From a checkpoint of a small mixture-of-experts model trained on Wikipedia.
Size: width 256, vocabulary 18912, 37.8M parameters.
Experts: 128 experts in each of 7 layers, a softmax router.
Training: 363M tokens, 5532 steps.
Below are experts of layer 5 (counted from 0) of a mixture-of-experts language model. Rows are named router (the router's row for the expert), gate (a neuron's input weights, with its number), up (a neuron's input weights, with its number) and show model dimensions 0-255. Each number is 128 + 32 x the weight over its row's rms, rounded and kept within 0 to 255. Numbers have three digits each.
After each expert's rows: "comes after" lists some tokens at least twice as common just before its tokens as in all text; "mostly gets" lists some tokens that are sent to it at least half of the time. This comes from a sample of Wikipedia text that the model never trained on. Tokens count by the router's weight.

# expert 42
router:075159136142110090103157139199165127102152117032145087132187064144124094118120139138142162148096095143200145162134114142123125153129101073117109160089088086142189126079152098100146152111057137148137152189098168109143119162118128159122141114133158126052120124135157131099078112126118141141143164151130119106095090115116151135125223137057153108100106145109176171083140063149129151150160151074140160090143082181128174118170110094130150100082082197126082154174146133086109133142071115132055133177107143141121114164178128120143140068128125170085084108147087120075143134070155165146155121139129143095105179205084088122153102075036121163134124129097106149153088121176121155087096115161110107139135166123115161158118137140128174097067144165127116141130098107088126130114131178
gate0:166146117186121139118149051126139161160093115072154121135065138154157159165155143104080155094134149113104165107114172067117133163113115113130066132133062118125157061159133108069138140122134145099211203160125125120122141166083171134105194048115162158103126121100160098048136069162161125156136104139098175158068118122159120134161127066143115129106114079109147134120129129144158136101121127136155136101110107165129139144119129127057123055089114151089111174109116194128135108086152081067109148162159131075172119099151107118123139152126159192094118139154051135124171114135139095108168117158156140111143129155237088102127110149079094165147157118177118125158161164120108108088088089079139106143164153145137153133098104127076129152156136136081158140157128090122175132051098184
up0:155065088135113080080077206114093162115197153130098118067141122187156103111138129125098147165084108141121146128126130191107068109150122129115126175104134126118159132117116140140099136127137137133119175180141155115128068168145137063126137125118124165142130132055092141089109088091088077148174199134085112154104128118104129146202152064148165118171128107160070142152108133173190114123138134117167095136163125160176164171176123192106115117105109079082138140125088124135028115118128148098135131176099136105111096124122142113093124134113126172152170121122095169107109114100150161113113132128137073158129153135118061155110087155041068135140148128132131113111141155211143116097122158112148141183069160120082172137136135083151094178108216169140203185150104086146150144127145137
comes after: " was", " is", " were", " been", " be", " are"
mostly gets: " but", " well", " Succeeded", " However,", " known", "ed,"

# expert 62
router:099074090169194124092110160115128127120136111114138170062131117096061068135103198116136188175159141135182070112144176153119151129117150084087114180126144161098116145178132120103138099104124113126168144126172071090070160108163073170112124151119156125114144052139129152122145120150155182109127126100122092148138057174112091183165101127133112173083161134135190081129131116165166120126154220107125128074157080159098162169200119162129140152157090120117120115109172130150141092163085103141133152160051122068090085111128157138166153074121188165094124157196154135074113158123090122153157088125143083143099195132140142136152111113165109083117122172073147103157119130157105159110137167190127083120129078138110078108116137093152181113121093139177133123134094116113140101130084161
gate0:103156128134180116165098123121083138165081186084070094069150123138130094089091061162134125119113126129166180147181167060135126093136099068088100105110124158113133114085168171141145087154130143123100067055129162117129127149064108126100141126125119111124163125110167148178116157062155168117120106117163163126133143133150081163118092127203118115139154130126129123126198108110122110138127212158109117155184132142111122132087121131151134086124123056201132146151097177142183095144082194138155149125103122129084100132093136142152137076109134164145090178147131093107091212137135150112089104183160098086203116125158148133183143117131130143142099171140066081171125114158108144098134066117114126136179084077151074119156130071095122109122138143125151149103179042143147097142064136
up0:133124155184188165147125141165148146126107149124133132120105113079088076083133127168109159092113110114148145138138151071133112069130090119108135167161084169130113150109139126128116098098130078107155089080160131132132119142103085154095121130118108149146172167087152138172149158125124164130148142132166164150146083110098093200170123129194148075081112124121119110107130103082149175121158179150116130161175121137112113164079091137151099140111159045146084127139126173150136121125052214144166159183073123129116066129121106081148143113095134164142094166138132101120066210108141182127079117068143111136194114140135161135162149143137166165157133186089075137180161144144151132137125087101093085144161110032136059130165130054148186051153143167152152124128132104178152148158075154
comes after: " to", " in", " of", " for", " and", " by"
mostly gets: " politician", " president", " Department", " Minister", " career==", " business"

# expert 68
router:131169120084073137130073149126097105080138110153065145111134133077104157063169108112130122078157142174144084160085125111141167152138106173146156163088138126140159108102079102170140163115202159111108124190116096141142052112118127144166152165073143119042140109108137160122076127130142128154108128154100142127125156110145116124122117123162107116190161141132141141109105164092143163167020136171199147120138103110150138160165120123174104145085140129085177197155168147106147101063139148140136137126145171100153206127114192147162171171161053075121120075075109143107142100128137127139081074103086170090099102065115154106093149153094150171143077080117157121125147112146109115116160152125075151056114159157098062136142154128143129084130136132136134131123157134120107206192146111
gate0:132152103060175089131135197114137120109150135112118081159167085131055135157163042145197103141120117156146121112090101153087153169072078175091126154154127104078126179096132119096090154058120126144052166163100177148079100069201148137148145132131090089109105094143105110132125172165135119125165118127165102132115090145124158149158182143100161163172100141140116148127114152156059084157105105174103111061136204135138167094161169120127088144113121092146092152070139182085161109132144108123081081140170126103108162075125099132146121131154108101106131104118126087139141132120191189168115073176143117123112196104100156152141131194127145126115107095100111134110180110162082127144127112090114167095112168160124180118128150123160139156137187089140147077193160138086093170133161156
up0:096118106103142087131097100141153171138143158167127143138061171137095106161132087211067090143179127108059115105079075155130120180118162135175162107163156128150169086123090137149112133158158102137127144087156135168176132114142125127159132150151109076106154085143146061143133122131115128148151133106204137111082117105101103097160147147133124113162108180133147080144132170116144196115120097094160153172177174133146088126145086088131112161143140094147123159157146137140110111135056142073163154211163044097070120124137102129100070104117118152086038133100111059171154086166143087138112177160134142089103106134103173101090162142216161108102162142140103127108073120078097152133140132124141180125149118092125149106183136146108124191105153057171152096169129146136092140117191138
comes after: " ", " |", "°N", " S", "\\", " 1,"
mostly gets: " kn", " 9", " MF", " 71", "omm", "|---|---|---|"

# expert 26
router:113149117151113118137136165143085143106157120128155174085107127133131084105141116085120120120120111118167089138168086126141167148169124089165075204093178161201152136144130129124078147127141175109111151171081121194173081155084139108155117147136081104150149116115137118140076105133124103081108073102093097082117117079103150116145107199040065122106151122129115157194195110113092142152078216185085170096132124088154181134186126128084214183077162130085149156139137093141107159131108145164153158164147142157146116188132120178174102152104128137115173142125131121164074140131135146111093147080122145127111101148098116093098162103108099134157118123198163156119105103112098116097140147069114079115063097108095088198120146101125172121141077157099129125065132131129165167168123173
gate0:130119119094183120121085082137136128086129162145098141101089113107181083210109079171088148088109166147108154127100125132062180178094095096110113166173146113135142098130132159114118127092056133118138164096154145125208205120126124146127079094125113088109088139095095118157156159119136105140150074132155095144158077037140148137132164080114164075149121104146074140101141143168154068128112211090155155133109133136081112169126081101110128142138135141083174119133087156126157114091140132161069111086156126148144152105108090115105103191101115066104149159162127132075148179180117025128186133151114090109179098107124117089094142137170140161109184085171107128136145091090098128173129146147117122100161124187105124090120141175161147099167105107090160107150090109040122142134144135
up0:141101148067145132135113146178134150067171103140159178115075084103162080182125121101097125118106135100136133150110133131154221182177104113132064207130174085150138147151105157113059075117097132088110126103145147188182124100089091175144076132116132147141094128105101166138128147133105142140121068128152130143176085071101160140143153119136142123112137123123066168087108148141147095126126204130123153123059136084081115141090091126079128120093185112084146132149106104124083122086143155156117173144133140159135117130093103097143090155078149120111157192168154137136105119176125093171163127148115099154133077076146106123079126103136173149173197103185158148115154070106094170136135149116112065109118084155157100164103156101112176138171094196176160110085082139067171127176165158
comes after: " |", " the", " a", " 0", "-0", " (7"
mostly gets: "5", "0", "2", "6", "9", "4"

# expert 6
router:125116076145111161058098136120147122114145140097140151119169147114130087153140141119115114185159182154141122147107092165137176094094093130129080139136151136099144143051151073104128155074165112165147107225103065071142153134125109124151144138107179099101070078142173147132081084108218189127124120138084073142170099162140163108100142196155082127111097112146188050152125102128179127130110106132102180121173107164127071152138224128164132118129081098178066087154125147156102070065157165165160123133137124121155156162112118126058103108148180116094126131144090128130157178114156131155179090135095114083113128126165136160120137098199134107128111124115108058132093135116130159103128144066151112111164094115122101110137118121135152087120081087148117129115155204106103141127155181
gate0:142146141070063100093121097110115144158104091109126123120194127110159152114110185064143042187131163139144141099071155120125199125159192139075170118127164167101171137128148116144138140139142096096088073144141073161129061157154129091127131094091193153150127134141159145115156106151167086152171141061148073077143121151126091084101143135148101096155080104119148149116188138159142115144114156084135059123131062121161155155154169146109102155097156125102129114090105116125131190134168169068143112157142124095184182090126133101123111095197116078091144160129150137135127087137151183112164171152114081103167077114114132113142199166149102143184081147131150198109171141154097096119107160115159159091126094153144129087207149081091108088073128193130125149137130122107123161132139107
up0:140106142126107126102124113171097120166145124092175132117185086077143092119122147105105069226138183127107140136091093128155169119188106129072109113120137122141154146100120101134073147120156172090125126176108117118123083140141133078139110118120159139149126106108143116083154150182159147142185126115085119106165098188134034109110138153225130145126115109107172219102118098158139139114086177132146084115171126108132116137123151160070148109091159116121096129109121118064089164115147152079108139151105190089162105142112090050129094120147168173120117230130098156114080108113156119148188152172105064157148139107131123167105116134100124176170118138136140154182162125186150099096103127083146130111108067145070086155122173090095129173100085197133179117122092132115113176158171158
comes after: " to", " and", ",", "s,", " in", " as"
mostly gets: " some", " well", " Other", " able", " Some", " various"

# expert 119
router:115109124143059118153170141092153139104112116126122099136155158099145139129138092081124141148128196088170124064117119150107126136101138139145103136159139139183161173124162103100090129161174120138193117225071118087162114124116121063168123058123121065148105093151175173130113124150134188140159094135042060150165138129114096141177149127117109088116097063090119128149124115141141129101141113101141121118113099188151078143111142186112147104112139128085086172172189140154134140084157106132142104171125060155134130096149151161111111116154120135112136129208129133111191117057133106139168079076109113126058143170150139100155136149132106120138140120080160083104085199111146159101130135065123182175103092117106187137164100156169105068121099088075126133200086143138100177115184119
gate0:111086067124122128182091071155132164130099105135081092149104182108156094090127100183101109157145125114186140101081089137135138099129112091134157164151130113165125118133085154125111157126164151120124085133071040149161146119080144139174134123121155117077195142126135174110114187122111139117140113083072090135121155152136174139135113155123074148156097097063125168149126116113142121161147114128155147103171137128155144089172123182101139141153170164074142144134118113067105124073104152172126102152191069121102144150114156113185128099123101162056128090110070129121156072124145146165151174083134175115075120089183192102108077109095143187071190096158165110113184126131096116180094072090096184058078087142157159102134126099097124133150145126089200160174096114152154137154124156
up0:116094080138154171155077025137147133121134140114083084152072181148149100064102105184080082178165154079161158106120083133132095147109098094116118144180137129167087139113117186078123146095154131091118130176099077159146114151082106115158114108111094129104163163130175170120111158133105157132085074099071111159090131141133152103119115158105134110153110106033114124140133151144164155146130085155135139116201149113173129146129158152135136186153129169044132084147080149110138133106087163134159087154175112172129153147140175083147095093156089172103086069096085099114112077120141187156136181101089167128116061078158184166104116095121124169105153132135144120098153160140125133168081078108137141068102080140159166129162143104147138121114100104109154112189120111181116144169180112
comes after: " and", ".", " that", ",", " but", " which"
mostly gets: " However,", "In", "After", " After", " There", " During"

# expert 61
router:113132207100116150081120137173121110115120085116137139109131070160146099128173144104133158121102120107136168144141124055168151121170133100122055149096149134099093210188144117106094094148108113109090137148132110119126107157093149183114206159097143140120093170119165117071094104140097197091111159049108142067155135117143143141136135137147095201141152084145158134176139103119147147146174114159119095141101094148134149096125134112084096091092106060163111143185148099155136075166094133106137134100137129112192070146190169119126121129128149136128160163111160121163074090126140151087115114179142127158131118165138102145098151121114155071116025161169152122177076123095156114126091175067114013122090108171155137118109138060075139102124124129160133206115167135157123147144124103
gate0:115111148068123153146115105177154085208100126141124144089160064172212135142149132154132196120050092118072107126084154084133091081156168113146106057131156123112097121151082134163129142162106151157116082072142184136117135148159122145155102152140198125103119155149129118143135179134053162153101158098115160076099155177105113113104087127136092161099183133126090134151154064127135132086210120168153156176102132172143186093173154084077106159125096123152129153127130118127136109158090133147125169106136101073128091131140126099122096128155166186167069175120102157140136076116075138064170079161138134109145122194144130103129152180134142113097055190131179132177097123134113075121121163199131147125125139119154101107144137113105072144148157134089119148096133098094111165073115136
up0:121106170070151179150117098179117134144140078131117152144140074112165145102103152141097152130058121118092123190106165123128113068126129150148103092133154154109115116166089138107113102160162137147123117080071168140137103109139134185171130125112162151101159156164120134147154170184078109169136166082131187099097142169171106103134092148173136153088155106071119150125145046123119073141160155149148170162073101192112192013183137153095126151106144103121144175136114093108096133143171106144066179092135125170099090163139114163116106122185097173163118182145113121151120096109067123059166118117187119113173134128133148119104133151111145126132023140189174120197104119090133108138082120141120157131113103136188104161087130134118107152165138157099147164067115107118098158130128186
comes after: " |", " 18", " (19", " 14", " 17", " (18"
mostly gets: ".8", ".7", ".9", " (aged", ".6", " 29"

# expert 32
router:188140049177153178139114143096172140138145119101141151089137115111077094109083172120121137118171143139161106099145113153099158103097147115135088184176144157090112131151140135095127084084156095095191153139151047111056167117100098134148120126128161099120139060166101147123175081134174187080084131121118108124164083173134124136123094107095116111126150140112209074131149145145112117142105169127084143087116090145138118146146123131158159131115168127100101150121147198158193079112135169155170111130116177103067078068109167143152138099138140129103132169166128154120153182117073059121158038105094166122091159084157146152134141072165126101110100125068112103093174108137132193138163151136100089104143169154100118067121132106191159077141080080089103121071092129107156111157098128
gate0:139156135122146101148121099176108204156145181111114110111120155091170109092140186159117148126170085141162132127119115110136130133147093098109118129126130132127111093108112121151103096129055082129181127061111095160095183151102139177125076110120143124127161093144044126148171104130079117111155110126114147162116110112127080138158077123125127068095169147085148129073162114139172168119133202115132144094175084111173120165123095113140151184111123162086125114135147150183135100100112081112160026188057148119096125070109106123161132101165132175160149165190103124069141125149088162182131072140111098078080176138160084182206108067097157147107159103178172142108175193133125099100132153166094093143145116114095144166103176073137167096128144111155092119132131119121129145099197167
up0:153095079103100131129107120167153082157159154123141140123161119155135096179128062100128106092110093159096147152108152126123128093144156125146129110123080155173121143114144129135094128148175174139106093134158154115074114108187142136104117148160117170157131123086173068142103174101152110080130145136192138105158116066112149133126105125075098151179135137144165126180092113134130086144106106123062081130030168106134105144168178152078145100130105126183146059159097118120133085140105150155119147103164157120152128166120003128167108167147121073106160107119199096189170141144124126132091145195135069152085088135119157132083145142172140086127078145124117184052172114171107095161095138092143090175101167163176082070123113135114128149144140161165114204133183091106155146143115080
comes after: " and", " of", " to", " in", " for", " on"
mostly gets: " year", " program", " station", " forest", " Year", " election"